Experts of a small language model.
Size: width 384, 66M parameters.
Experts: 20 experts in each of 10 layers, a sigmoid router.
Training: a variant of SOAP for the experts, 354M tokens, 10798 steps.
Below are experts of layer 6 (counted from 0) of a mixture-of-experts language model. Rows are named up (a neuron's input weights, with its number) and show model dimensions 288-383. Each number is 128 + 32 x the weight over its row's rms, rounded and kept within 0 to 255. Numbers have three digits each.
Before each expert's rows: "mostly gets" lists some tokens that are sent to it at least half of the time. This comes from a sample of Wikipedia text that the model never trained on.

# expert 19
mostly gets: "–18", " army", " Born", " member", " '", "9"
up0:212081110066152089128115083141109142113187110098106101131113178166095196115145155144106107150122133079203085059149158195142113110115127148184126129070076138113135132094086089140149123061115129106201103141118154124125171112094154100144134170127090099138102122079120163141099161165124124167
up1:190158127164124151128104105066123119171140136092123090135103158151120117084153112185113133144162154153114101085098207115141135162131076085126106098129114153160060135147159118184095103136146168146111169144199121113094086153094156140138147127134121113132133124212163160125146122124150141087
up2:124106150149200109126074200179148158088117172017143110083119169165165170097120127130178144131100126091124145172154155164115147129082177153108147141102113149124112153065137117111140139125188112097144148117099090124137114158123090247130138166099099128146130095098127116096155156134108093150
up3:090120089126113164151191141163104141122124152133128073183084132132179127168156139123147154114111076130051136105092128152124137135154109141067182169136100111158074140124122093140093114147129162073185083116137112177120129127112176053122162115141168158175137124126109153089134120100102100092
up4:152147097133122079085147150120141092138126117176083144155162130141146133085081113121152161135141142172140165093128105115134136151094098080104100159164165177192065128128160121087120081072139109144156149161176096104151143098139163109171093166142155118105140165109143129149118101189143104182
up5:134083135137119106128108146107098121112100136122109142128135134179115120206154140171135114094109090148107162110145212184111131087132131099136149176093128151143107074101194119135097121093159164150158066093182121152060130093139160138141157125197168191099151094175132147115184113185055082140
up6:147124182164109074131169144058129171168110171140161140150085149149088151148165200120093111117081076104104104116131116170176102076115179123135195167136114150107152133160102099126120106106181141101151125138131104158136133119115109111144142138119136148089139099136144111109114153121147102127
up7:120097091148157101125135104110154091094137161073132174087104139124153084140073118150161101086097139131137094111106116165100127138156064115092149159118130128115058088108110147122134165154131129130071088205125093095093143117157127086133079118145108092105123087097127211112164114078114159163
up8:061090103120122148149163094115172120125128177118136110145095172191136118198099061173136135123119132127126153166152145116123153156100107090171108166147066103103126111139149121081117141150130127149073112155182118081091159127168131080102116119127148095145131169075102152073171108132101105114
up9:137082128098106138109130144177106197158080101085144131068114168176143096171128181148122184118120080126121117126084097143174064146058141132110098099193157116079121173126127128096118112138118088181092109088148078107159123128109116122166100144128158125125084198138165115155086082147116138112

# expert 16
mostly gets: " ", " do", " \"", " could", " '", " did"
up0:144128190095136072145129124108162145139139152174140143117081175123083140137111111119146108140135118071163130120143169133098122145112090096084124105101114070133169169086130086174128142141122149157054171181124125157091075111093157120185189216169181116114129159118142125148146156091107133135
up1:114152155134188131142096065054058123092108119098098136098120096112129132113125119132088126169159165130143126168166108138140156174142133139140139064119098093106082156060149050106114125114123151110160136154158147073122147151115123176168096197148066169187111159133092179156133163120142106122
up2:108188105163082107075084125099145194167131119128136098111117117145156154161099094180142088201117176155135117149088117152094135142150125079131133174168120171109050096104084076103132120079118093101154066129148087096114171085074115085105115132120115160093124120145108121136142155174077168113
up3:089105152114138099091141129099150148134105146198166157135118141125150136186103149079113160127122148112158145116172136112200089180166116138162145115113136164147142145128147145073086174119073098192144177087108095185128063118134055157118128149159136093135127109179076192127114174145104167136
up4:124133117101099110178145092183148110028171091164126138073078207136148115190117172134098131139124155137133193154137096093115166122193138165101154124108126152078129088106165128151132118148148113112062123135113091163087126146102156124130137164130079108211117147059097134128136152176110110132
up5:109095129100120178124095127159143173087134144117098120127132165080132069128136093174097177107120143176123108111128145098098041133086108143126110133119161158089143106108116201123142088093102084173081142138172117114117134098118174112089075132167104069206123086176126138163085148179137173151
up6:169080150120102088098084151085124098146122137064169159154092138142191177093106163121117136163073119160113085142106067076146104159174117162113123135138183085134085140152102197155126137178103125069044084185164073085129167168116183120142093108104059090148171186134123212123091145101145099108
up7:140135158143094109094130106123104140130097188087206187166130151129150133084167144131152151156131095134130176140119112152112154126110148161137194141134131162155132118145108145152133122175158157089185134081090136096169135150149131160123101158127148159115093125094090201139108073152126044075
up8:085054165132084128079086126112114122128064182101105111184103060109181121153114112129166101110142111107156104082119151123123064068143151139123140166179117166078102143176100152090166117163167151160119096086089135104135129170149159177171100154144146085178152158146074132078115097160136077168
up9:122157108138187064146160133117133123177154119066142080126085091071116173154111107192165113105150108135151136054194103164167088091109103118106111098174115193180096164146124113154157101161133152089145141142140136078134169081093219120131126109146151160135148122113108094138138153165119160163

# expert 17
mostly gets: " 2020,", " 2025,", " 2021,", " 2016,", " from", " 2015,"
up0:131056110236148177119105105121119083144145144150114127078098108093165102093114146147198132122138149122126108135131099120119106138168090080133118205064084131110117145165161149144165162157110177169091198131142109144096144133123043118150092061163163166146137131100134217162171127066132113121
up1:053112099157111122126097116164047117128169114115130191128107125150084110163135161156113095167098133139106125131124135127099099162121151173197129076104082144177089120091109157095051138154162138125120134175187103136134110143125081119145175141122127151113129086109159196110144104097176125133
up2:124157152136124116195166190142161129226111174177139155068072098119120145130101125170164107091125154112070109119120150086196131124071127160148171171133116121125083110152200139078117146132096122174095147090139137186094115155149096134167131100117189149136146128099086112147093166096070152079
up3:084056158118144091097114134145116124098125149098178156128157142080068137127120162184113174117138125135157141097167155176173104192161148157149121099130128139153086141092143132167130122117135129116096106066120112131128053155126098138179079144155121178105143081132092124134095165111142146158
up4:182054134105151080151177156163051126188154195130112189133107124154104127187118108153081133166095109076090160161140136152127081148149157161132141190134144108156145143104107123123087110139131134165093150136169139122129124132081135141176075072112070174148153149088117090154133134127126133075
up5:136133125112151145156108086162098165179156109091122029143094119129124109082112149107044122111101112098220085140125166142140140095078176129151177139122100135157140157141155141125138101135109162165145122098136166100164147134088132179145149092112114136153105093140108127162171134105147152125
up6:083113088127099171106062140104109159061142105112146141147098104189175132164125121140088154112128118047097130115124106081099079098094122132099159173198181112166127129114148154139095118139095069120141185103126152078121020155113154102113114098158161121122103118127157164173089095152118151141
up7:135166124173163106101161185204113100139136135105105176098109105165116098080060116130089078187193149105040074116113142147147127108085120125136184128144166128086147090135177085136102089147156161146096137183116113123114120179159123081130139110130153122123120114142090124130100128087177152154
up8:162143132106139161118163126153112153133078175109149140143051157133135084135195125107107070129119088144107086163111121124112113142098144137153115132133087104157136131049148123153123094163125118128106117150153090120047123099094184119072131112145144142136096122108106109146126143191157091154
up9:098174094114091155142119055114041138151107212140161125150178089047125087141194126143178161150116076086129124106088115106142071156133160109150109142166143147143073152112112154124125061120171102127105128145115200124138142121092134094162140069154138136148147126108107126164087162118114170112

# expert 12
mostly gets: " New", " new", " Royal", " local", " social", " human"
up0:139086173120147134154129125098129107117163126122135120157116121058142149065095151089141155125155140203092134137113139160139102170112094126085039075169125111255065124115093130142059116091138130111145071156149086112137103097157099143201076096149125120064111142080112154104108117104097145120
up1:188167076111095129065092113103109159129122128102138104121124036088158178154140152123145158108093143188151099170089134163132112149187077191145125091111102104111118123081113147131109103117186121193181143145170073153135097158090159122115106124128150103169134116107161088140104120118085142118
up2:137118122120123105108156141136163171084121166163126135125117132158086111095155115165117161076146119090161157039144160112126091113143105126094103100141107116148146132068145165137101108073153157081148110100168054173152129171145138225101115145094123098171132099125140036097105140159142113163
up3:095135123118096099090116132142151160061157099051144105133100159115100089139102169086129124206109140135123099162142125125170114181112143142104090171180143090130151132120133149118103141126092112136102107119136091088109120140099108102173122154087134105149106126138161096204160150039093136107
up4:150116130177152131143170153178151169107095111135150063130165145145163161160108143144083146171141084144146098080101126114184159151132118133162118098145206146132078197061149139115148085111166154166070152137108088082060092146082112117153074149159110086146150151078142147102133137104104130142
up5:135182165179110079100106123118168146082156077108173146097166118132166110111074100168133151137130130135103155136099090152108092107107118118169086125133156139144149070074180135091130129085139095090125122190114121170178111160092128097164156049179174175212113127090105169118144158096131151111
up6:190084150130144077058150095142153173127150153097113083120135089083106184070148089166091156110135070143121128110087083140108169131226098079066111113133123130134106107141127143135103151106124101134136146142145143126174189119099134188130142148103069090171146117132115132155121113126154124131
up7:123142158109091061193153089191111120110161140118142124151139140110135123142132127118116068156123098123087161216168185209070086149125165141123153133132129149118123116107127113122095175109120072070140138160109136185152117169137112063086068124085086187178200161093111110141151080142154108145
up8:161110151090098120129148120120102120129154152125132128122125153159142102115124116093136062142145156100186109127211132129091125145120155133100141159130142167089139113105096109109090124112122113112180129180176135146115090150130196156151171158146060061089167104091081134127118103093111121057
up9:131115149121077140118095130107099122151113120053093072126150092166151107127066104098122100105105117173084110165113152200174117118083191135072164107140155157128093152108157170077123177118133143137101131143131137108137168128138166149167124125125083145166178164148157087121110121112163154099

# expert 5
mostly gets: " km", " ft", " kg", " sq", " miles", " lb"
up0:107134109151108045101143118115145112080137171114102123170085200160130089113086125146060162141143147094143142061091106094090121176081116144136097162135155095175120139101104138109109159178103160146119144108130131108084108127062177110126135091075098134090157167182143105129126184112107176138
up1:160100099150107173059105145135189131129152150156121144147072100070083081154098156107127085113117107135145182154132096117116151076132144149167115155151165157052100119153178149183110164162145120156072135107103132110123086043174169139118112145154163061119144100112126111122148149145058178073
up2:063091133122160150064199105158126141098150120183123129101107124110092088122095150163157162134120117103148153132150146127115143111105105069107092149110124117136130132116109133093103125153112137186131155098115134105078151142119126132073186204084109069105115130052075110118129142164116167124
up3:166114121118174104142109138155166166126143129102176136137101133135157152144112071152090105151165134140113110145164080133145184125103124186112210145142107127185115112071103146091156166070150155137125075142134088119102121125149119143151129171216154070137166131141079135184133133109090093153
up4:109078090149100095090084068163156184125138166127162132142150105187093151058127083177123164116155159128150092123104066089073175132202137161173140108104096103108114122145131149083160140143106084141156143144139085132090114183133135165094123150078066072106206207076077118113152153155125153094
up5:107108143093144133076133146205077146133132146131174143147045120121091075163114121153137127139140173165097139160123130130117171150135139138096132091144153120165124086143130085106165131115132083142122138098110175086133140151149165124133108130191148109140150125080114106101146118088084145134
up6:175154159064154177127096162163134140205105130158157083087126115171139122118048172100132164143124129163132127173089123181121078130156201120117161116152126088117153088158108125162101155132148123169086094141110076141129088128202076073114141130113155139128120136142163138133169151147161113166
up7:123099100106127102131102159118130139144141112112116134113170063088119073164097055111072097099141086196109087103118157167139128102053113151048130123107144106151138129100144129144151101110092091187095099111138181047086128121153107149188147166127039098131158236120078107106149083086103065032
up8:154172149121076108138103085150132084084095096123131213116160058107196157156101139126073168149107084160136116123085154163102159110086126179122062096179095119106109100079128126115191062131156112099116118148100167099155165097102150070117164102137135107106099125120098150128112120117125132096
up9:123079169193072100121078125118151136179156085127179146145115155174140137087140127137151144176131145136118185142156134119101119136141128125075084085116155151156151090137184105113121193097202155097086144162159141147181166120217132138092075157119086107120152130192149130156120167070117105163

# expert 0
mostly gets: " Bar", " Car", " Cor", "p", "ap", " Pos"
up0:099154114116134100180158095123100133105149134054127126079134207172145125107073161078112095138125144090079130155049093129078121102141176122118126175134139124166094140158141141144060147111113113138085136107140069084133171123158134162146077181107164099078096120140123143100045161098157149188
up1:143126117134179067108154098158119196069148079135092135139137111137189152196151146145141121119086044133030108145128123123087100122166131122198124092138124144140140089124102130087066141119133216135152099113203161164143171156094127098100147090141143122155126175094162198095097069116016107106
up2:114178161122092109124120062140123081122224120129155062174127151150111126128118123135119210140152141118085069149139108088099148106135110135110089126118101122163109174127077108061084133140153060121066123113179089104174107158130095108087066176105114139112130139170159135138176170161136102143
up3:103151115133117092099105112153149143116134116121104114178141184132184099152126108076126145118157077133090163150112202145127118100165117173129072138165127141127115100142162183084183126155141082122099131119157117093141168142106123165193146100189117099124146139129099165117126121103045128135
up4:166127129160154132115111116156163192151104116100145112128194084176152141110173135068180104127125156136116086129071099131107146110106117154082082142162159146183095068131148121094091119085105172202150180105162083112155075138188169147144145126128143140083072074195070114158148130207084110117
up5:178107146100095094118163126092119075050115164131135066075084170060118040125102128084107100175094184078064117089115087148097098111083131164117147156166125128149123163151180093159129106128118127047074105109069143131151139138160150166182118197140160070097198125141165134136131114134142089203
up6:124124120143086131076125110122067113073121117150159113172172102170115118099186069148129085153106129076033166115131182135100113119103173085126154098104173142115123159139097125109136159087081137142108128132117167094195126157172122173076127158166124108139058126121042101139091068149105114110
up7:098095171062147143124142183064155116142118102134178139093144132175202087170190131152144169176126072145099139086116153118083119148139141178119123110121174094165137099173157123139121125121156109131164120146136146101165195127134150161131083082125144118106138152137073147127139123118167132156
up8:157201159126090114057088103165132097132176125153151145128097107113208097059155124133097130170107115115105146120116111067136135096190181103065160155046097070098118093144188085138127122148114095147088139091113139126101177160116147128132196135115128150116140112078151116110179119152104147136
up9:180137133153081131125177097115127120176173128095124122132081084109086163102150130115127062133157147196088177071187155124126176111126191114098191130140183125107140150097152193169096110143128152139106098075111174150148194128113142091126141094125208084119124130146163090119137132172185094099

# expert 7
mostly gets: ").", "\".", ".\"", "\",", "\"", "]"
up0:147088146092061126129143159132140069128092149089117153175100137177113119145086090142127198075086128175114193137125142150135101115086111130186161145075096113073099139146094125109128128177156166137145190145157162162130163126143127097196159077095114097112194109144143106177177137157183092163
up1:104106103117086197167152093152184176168183152138145093094108149178121111196086129072216156108150158116158132125150127087170136121126134168102100160157126104169144065147161098128102099088179098127149133066163084167124143143175145109092099135139179081136177102135066135151130106119196122190
up2:139168090149081157090179185179098105120180132134073110119102106084132171160104127147113145104151158123161169113104146072111076116038116119051118102113154110145152111069140158149120074168063149135111115142185114164159121148154076095154134123125126101093169144153146176126111110143096128188
up3:118112114171108159131110153154142150198169132138153116124154175111181168137090156153130162107143096198164095153153140095124108097147128124133170126121160158130106099152151073085100138143147136161157115159169108136110147095182127138164101168083129132077106135121093107048117136139169132110
up4:168153127099101153117112121064131120138126185077167165173116070122147088076127163140150218200146129104064100195165071182161078082096139120075120141090156121113137120152166178129122131125087111131183161177126118102128112176082129118140171152109161153071144146155131149130187109060129079118
up5:058144133098071147113144148132145116154092144111149151122151030139150102144110171118119149131084173139070144169180133167147136154099134119136136092153152077090119112122108092159148124133136119083072148133096177143132041110151108132109158112089070136040138110132207113065145177148123155164
up6:095131129111179094128144112107169087189166161116153182116115132104138133167164126097101107164169080086142075066181112096120173136114170157134120099133119113104114112111077165074088106123121124136199098075188065172139143090132135147161118133129116161125143169177130084063119118115091170072
up7:151133096185118143061118158109141099133155120180084120096138134190197117155081119131147103178113136084123163174111081107148175148127151130092164123143166164184136167151082064142193169089099115084100136098154119094113106108144112150174130105124115071121166142131136120203164173089068122080
up8:197171111158140147084156133158126136114104172142103138133149160087112157170132165096083170097159165155118143112121124165096156119129130101153063182166117118145089097063067181130129114100114105110071105148090054194189145137165147099157173146150164114113142130120119092071182182160176157087
up9:099161080104089146141159114167106149125165112147146177154153085134109101081131130152112185167127135138068093152162131198152156112141126138127176141164130116127171156110136176144192121106135121142145145140135190105122181089102155182200070100142074152094063108136124126173114071111182084122

# expert 10
mostly gets: " under", " $", " pre", " because", " According", " once"
up0:112145089135117080178124146135068147153097097135118088115143193122170139171076146094125165083139174118144089156089142169123110115137128119200097099167153113136103103130188061093114147164117137149174101102055135150152131219110123125122094157121093064136137137111149110161088105087150119095
up1:095098123179148103086109064103183119082120120186152117137126174180142130134091182079084120146089153139139075172105103124112147129148094127103088084093072144117168130132098166127111104106108139104127149124126120169078145188117144145078191018117099118154165133134190146136166123161114149077
up2:148106132082123112135121126166136167146096055088134093097121143204130097140125138095135177158145095151137124181109156138155135098116139146144041086182118109120095072143071116092092074096098156082122176114087150079129107112133111168179150164028076148167149161132148144152153083137113137123
up3:111137150152136133076078130149144176059075107174202132139165102094072146111102107160127147131138127092187141057150116133091117104090128190095148147098130109151166115136079121154101098102069189118089157156149157155132150079102184137096111082124129128098135098187101148126167177128174124183
up4:127092132084148100128108109143158109090073098160152135139115120095116134183154048116175165149088125147104128070155053113107105134135175111117188139145115160201230109120187070165113116122096071102128116135130155139137071147145134150129134105076102132162175151178106117116097079121162105104
up5:125107092087125165095139179056120125135121064161112087116050137102128119142135148143114162185072160128237134132094068168139093099105109075139143111080131091156178126100203113098139110091195065110128135062138072170067166158143146196140158109113132153165169154137077110104111108091109074133
up6:128100137152081113168135141115161187208124126122104105137108120117136117158165170112136083129137183144082158163142144107140133065158130129138125135157122107100099185093147075162135087178101134167154149149145124100050066137118142128121114118099141067179115074176134080134158151158084186163
up7:172156121110095137205141150196087178105148080137146154073113153066143122130208083080169174135127182187170090151132136087052093125130101159101117140132127127158112153166086144165154107153103129178179142136076117159188087131146174076183093120149167142147158168075128118117103128170144122135
up8:142126147132117108117053118197105078129115120103105094123076111149113095110110128097145146087169165157183128050094131184101090142155132135122189155107098087127153126112144104151102119150061141111180104096143087129107143133115161135114103088172112080112144078194136075113169139117129096083
up9:108145138136141173141162068114098125137142109068163091042122131073124191122154162129150086107148142126127189101110104134140131124147141101123154103117158112074168156085110139151158133141167122146196189093151160096121101255116103222201150126137114117113166156119129107109103129201166138152

# expert 18
mostly gets: " school", " head", " government", " role", " President", " president"
up0:134102161106144073075134155097105139099157129114119123108090182108121068121139137159095147123165098156132082117125107124147168104084112173118142143127134153116198131141133065106090083100130113122130147160152126133166133122144076119155104063143101118141166121195119112104153124148112134181
up1:152133158081111153151205161114116076150138099140166087100083105169110135101125153140138113125103095107123058128140173195123107106160091087158085150059111194159162124135115101142142099080094124099086147160113144124047065145138116163134058110119157053092139150140148181156088137142120107132
up2:129194120120102141152125157120085161171161112103154149115113105122088118179113139042113117101106161178146160126177136087144196159097119104064122079157128149119182134148113105154126146163095179143103161146120178211142115161124187103098074179093102096127150123124099101134149148170097101095
up3:163087130053127114164146162164154104128078113110060136120198084092119180136109175059140109122150129121168051156161191080127154159153121125115101124144127112112150126169075057064134141163123133172141131125115104113157092161096133098161065148135115110162195179168112116088080147132146147128
up4:107095131151098062120086123078137093111107112165107153168082119165130132160118153127146119109099146142145148129085125141174186145131101101199093148145101166115119151126110143154135138105151151155160099164192135082113118101147116118130173127146103081096135135152111073156118170129077201122
up5:164160145052124175102053141132152079168119154130149113165187103136159105099115130112160155076141171182109142155096144101088171125178087148083125117144143147144125094115154159166141094117131152108117114137142213124136110106118105113118204157148121121148118184207113129173127156129090143094
up6:092132074093111088169111158073131131119137099141107142122154099173176119112106111081072102162070107109131156147147141192119115127123057190069153133168089157156217152152072164158090133122147146146122145073177105101137195174090140128137086144186169061179139151160145046064076114170108179107
up7:104198162138162126122090103138081114211108158133109113097177069134076094098132162138188136096135142163139115107157135048135155155135127130084098124112124157087136117105196135121116118159146129136088166099148108101114114114133152122137172153064100139074116163075111143102089149130170147121
up8:128128137155082010153124126112140174083083131189078123157032123100106137154154145122090158129121129070152178116153122137144169133116180127119124143143143142083107090067111094139167109132166232122137153149131150149138101120120116167097102141141112081132163143177084074087207126143149144089
up9:181161136073141113107146190147135143090094113116166056132106091163136082146084123141178145149103143194112093116119079229151172101091147105100173121090062165167128116145116128120165116140232194156157100135160095134159180153068185164119207110135129122127131134090134125124120180114149145118

# expert 8
mostly gets: "\".", ".\"", ").", " a", "In", " A"
up0:113080109121118070099102114084103146108157155117159118129205142112164158126187103133175161131097052138103146122091123100044132119191143173117154171114150123135064074118108159114161080130097157008101101115120145107139115127106181141097127187143120163184153180088106081172107056142076128155
up1:126112166141149149134119088170068100095127177094148098087140174135156104073094101100162119140126103149086122110136094061133127165133148085126132069089125182139190145141136124150123154079120150095099171127120125144147092112151092116149118105092075150108158126114104142153162100092103116168
up2:226157148082128132128114153158136138089117104123141162058139175142128107110134179099140116137111049129164125128143121092107123120161119102108144153152087104101174059099148107132085070126177157076068144084142154111132144085130106096138099094112136153146107167143144074086107157149133079097
up3:084136171140185048105131152115113124110163105094139077079114111093130144109125151128142129157114099149096164118119139064061131118165098112142145116109149124091159091108136155110131123153108156170126139175109177112156129184205151113161099087087105097142129156144096115081118165120080098123
up4:136128136142164122148146141093132082094155161129165122091199097100125142118181115147128072146113139113099111066170154194094171159172114097109061150084152129101116145126114178121061159119174152137127128119150096126131095153115154125094109168171096151149164133123068201125082091140149155142
up5:107158134140113052121114131160151117138118105096215176122115147148114133113114122144110095035109148135173132143129107150093104136158142157078152073105133149177098132143167119163041103163119129103130112114096109125166123098164104149109095128123157064170156102116130101154071085091123064178
up6:169091091128153105145162159074107142090114148127114088160093109104132156190119205127097167208118109146152125099128131091155143137201059148106088134119107097126172088099152156107139119070121103090182117100141123104156126078119150066141100073101148074149143112090124125152172161166067145118
up7:118149079103190169145083103118113183158154143063141111099166084107177149135115188136146119110117114154211109115143141157160082149105086092168178125105113121152130159077079084106158133127128167079153104130114147107161125132114154152157041118100139127076171120158132109136156124093119131112
up8:098145104088104176147137117073105154097103153112134119153130121116179133113147058128156153091105162166126108154113093115183159167123134179152136124101141162142163091144133072129130157140121145155105109203113127162092116180179121110190090125130109129099134114112165096100137112115114121210
up9:177123120065061169067078165176115088111112135129128117115133133152163111152167130118168159105095116058129147135110117134146118106087150120145122092103164145082127141143103149119088187172092130091160188157144138015096148162104123141133115053108137143150122168146147171092104074178064124195

# expert 15
mostly gets: " Born", " Website", " Genus", " information", " Died", " Species"
up0:163094119107128148102095090150101190149145167131146102085137108063138117168129081088119133089201172160182090105136126182122086084137106163117160067110154092075089061114145110095080157103170153117155160116147120132144098132092138158099139075125115148124143116166190145111156147130159115166
up1:088114113099102136120092129098154126105136149146183127148130163167074154132080151117103127108124129156125107150118165157162134076066138148126132133173147119163167120142200070123070111178159195130128104140098087099147159102165158085099117026110092093140101149113155089148119082100099121139
up2:159098102138187132076129123127137132136190136162124100129160158044157154161111126112154057085175130121126123142132157172080128062103093109146107142178114112193132047127107114106123176125123140136082123170113132173158035114090162100183125037164113116096200118141155108127080181116172118179
up3:193145177127086135052080090192171120147148118036210121102151139123095056113111114055115132128111158121059102139048089165160112168174116128147165155148135126158158145110129086180136167055116105152080142148138116175141130116096132141103126068151090104143135131137194107094127049106101187122
up4:110087091130105132138161103133104124136116186160114158130098132119124147081124124150103212089210150171131197169091132142051102083160092084133128153057075135154130124148097160100104074111127085124102139112138103096155128103161101086206134087153117015138141155122119143193116074172104105087
up5:102099150137094116095179077089138106160124193155192099120066109104180156104097159102133059150139181119085094136170064194140155049192113131132168152150113117134117170131135081099144090106155097134130156150162109183207148122139178181124135154164053086154160120177155148134125117124139119114
up6:131105124096194152089103157116149148084163170113164163107098088085155160136117090179070109167180129149145152098141138118138152139103140169126112135120173143141104102104138143150133174116103131148107132090120137150149170087178128147104126094163123140081185112115120137085099129164053122138
up7:147098155140144171117101105110133143095131165105173160145131159084079050090127117052141133095132092132103116137159107166135107129138112083141185094127097110149100104143178145125122133090143049162121172191143025096154177108070173147152120119158095172136181116069144100163129156137058157081
up8:147179144144109188108102102135108146090097134122112141184118149190171133103149150115108043093122158156127029120157114139138145144188088122163131147125144124150148059129161127160139107094111129068078138149099133160127063143149110118146130138136072118139141144125179164141095165168130079102
up9:121133120075082081089173171137134077138124130124159153100136089132079116133130138100119137133194140134127138112171116101136103095094079179083100114137178190109113085169108120137142143114106148126137112164126134112115101146107103159103058097168081166102161127069105095149115140130123131133

# expert 4
mostly gets: " Cup", " Nominated", "Career", " won", " List", " round"
up0:070170156071187162125115095151070156074107091186141144078151123171147150141146135117167094117173115131111145096132141104149174055089122133101093143103102071112124080111071095173144079069160134153164131103146136154125150084146198118173155086165052141128169114113160158141137110102169097132
up1:139110129104121103102086107176116091183162084136155124098166125138115040079181164137125166096134122167066087128118091129166089148147105123133184090136203117178127142110159103098120094139100145128126207144106081110119165141077128180138099161134112134170122140178131105089096098162177158098
up2:148183116150161156117118118133088149090071097124095082139085166153106137115111118106130159059094154166187140122082084097120125132095137175118162164100134167173112173118135180126109142154136192104161091093153177153117175083124106132139159130164091133197158085168114134119140057102124164096
up3:154086096090099090126041127088106136113071160123098158159155100110140136215140126157196154103142128092093150154101176185146126170108102122074047127131122111138142154103137166122126169160091129153120117115083106134184182114083179143106129139128083056114166148079109134168107145119161075189
up4:163150121102108089141166153146144112129123176061102096138083091102120111118129140143092177131064114135195085143163169130101134137154183124106066152085174147157104170126115104100135103112075178150097110073136108115092119136127136060138180183135064107120169158143119142143136119077104134124
up5:155108128150130078174132185145113123138153147138122099061105163098109126111165135129136115144133144122114101136088104110110207152134184103120132161121094115112138096111131154133156128179171153112086166094160118073024146124110142125140124127150122140112068153143107129138097162120129187139
up6:115080068102154155136091065125110142148102150169084139129185152143142133163090124115122173198151182135102109136139113162108126086157166145105093125092082126134140076200154078144134152149085166143184091119171201142119042080138173076095142097127104137108098177122139117124138080111129125127
up7:104106103147181129106187193040125162136107145091138093126154102116125153109101155157102162104118106122113105054106108141130147183143089128129194147188101104187163150159117067145067023131148104140159143119138104096067111126141105154171159126152108129133159131121119178143120141139099108082
up8:111125090117138130104158114131140156121116153133140175109156169091100104166144114132129138126080147132145146085189085138120201141168139068137195116142105169148143190121064204111116093105082120120114140066127153158112154088114071161128169083078146067086183178111114108079099123170138097143
up9:147121104108200107077153093118106098091160082146102091095112209195120115135130147130137141101175145098138164086165127173074119064137164143161169140159056140096134182124117187118104107158147102046088125120079136154115117155157155102153124117106113144138163113179127098111173064110148134169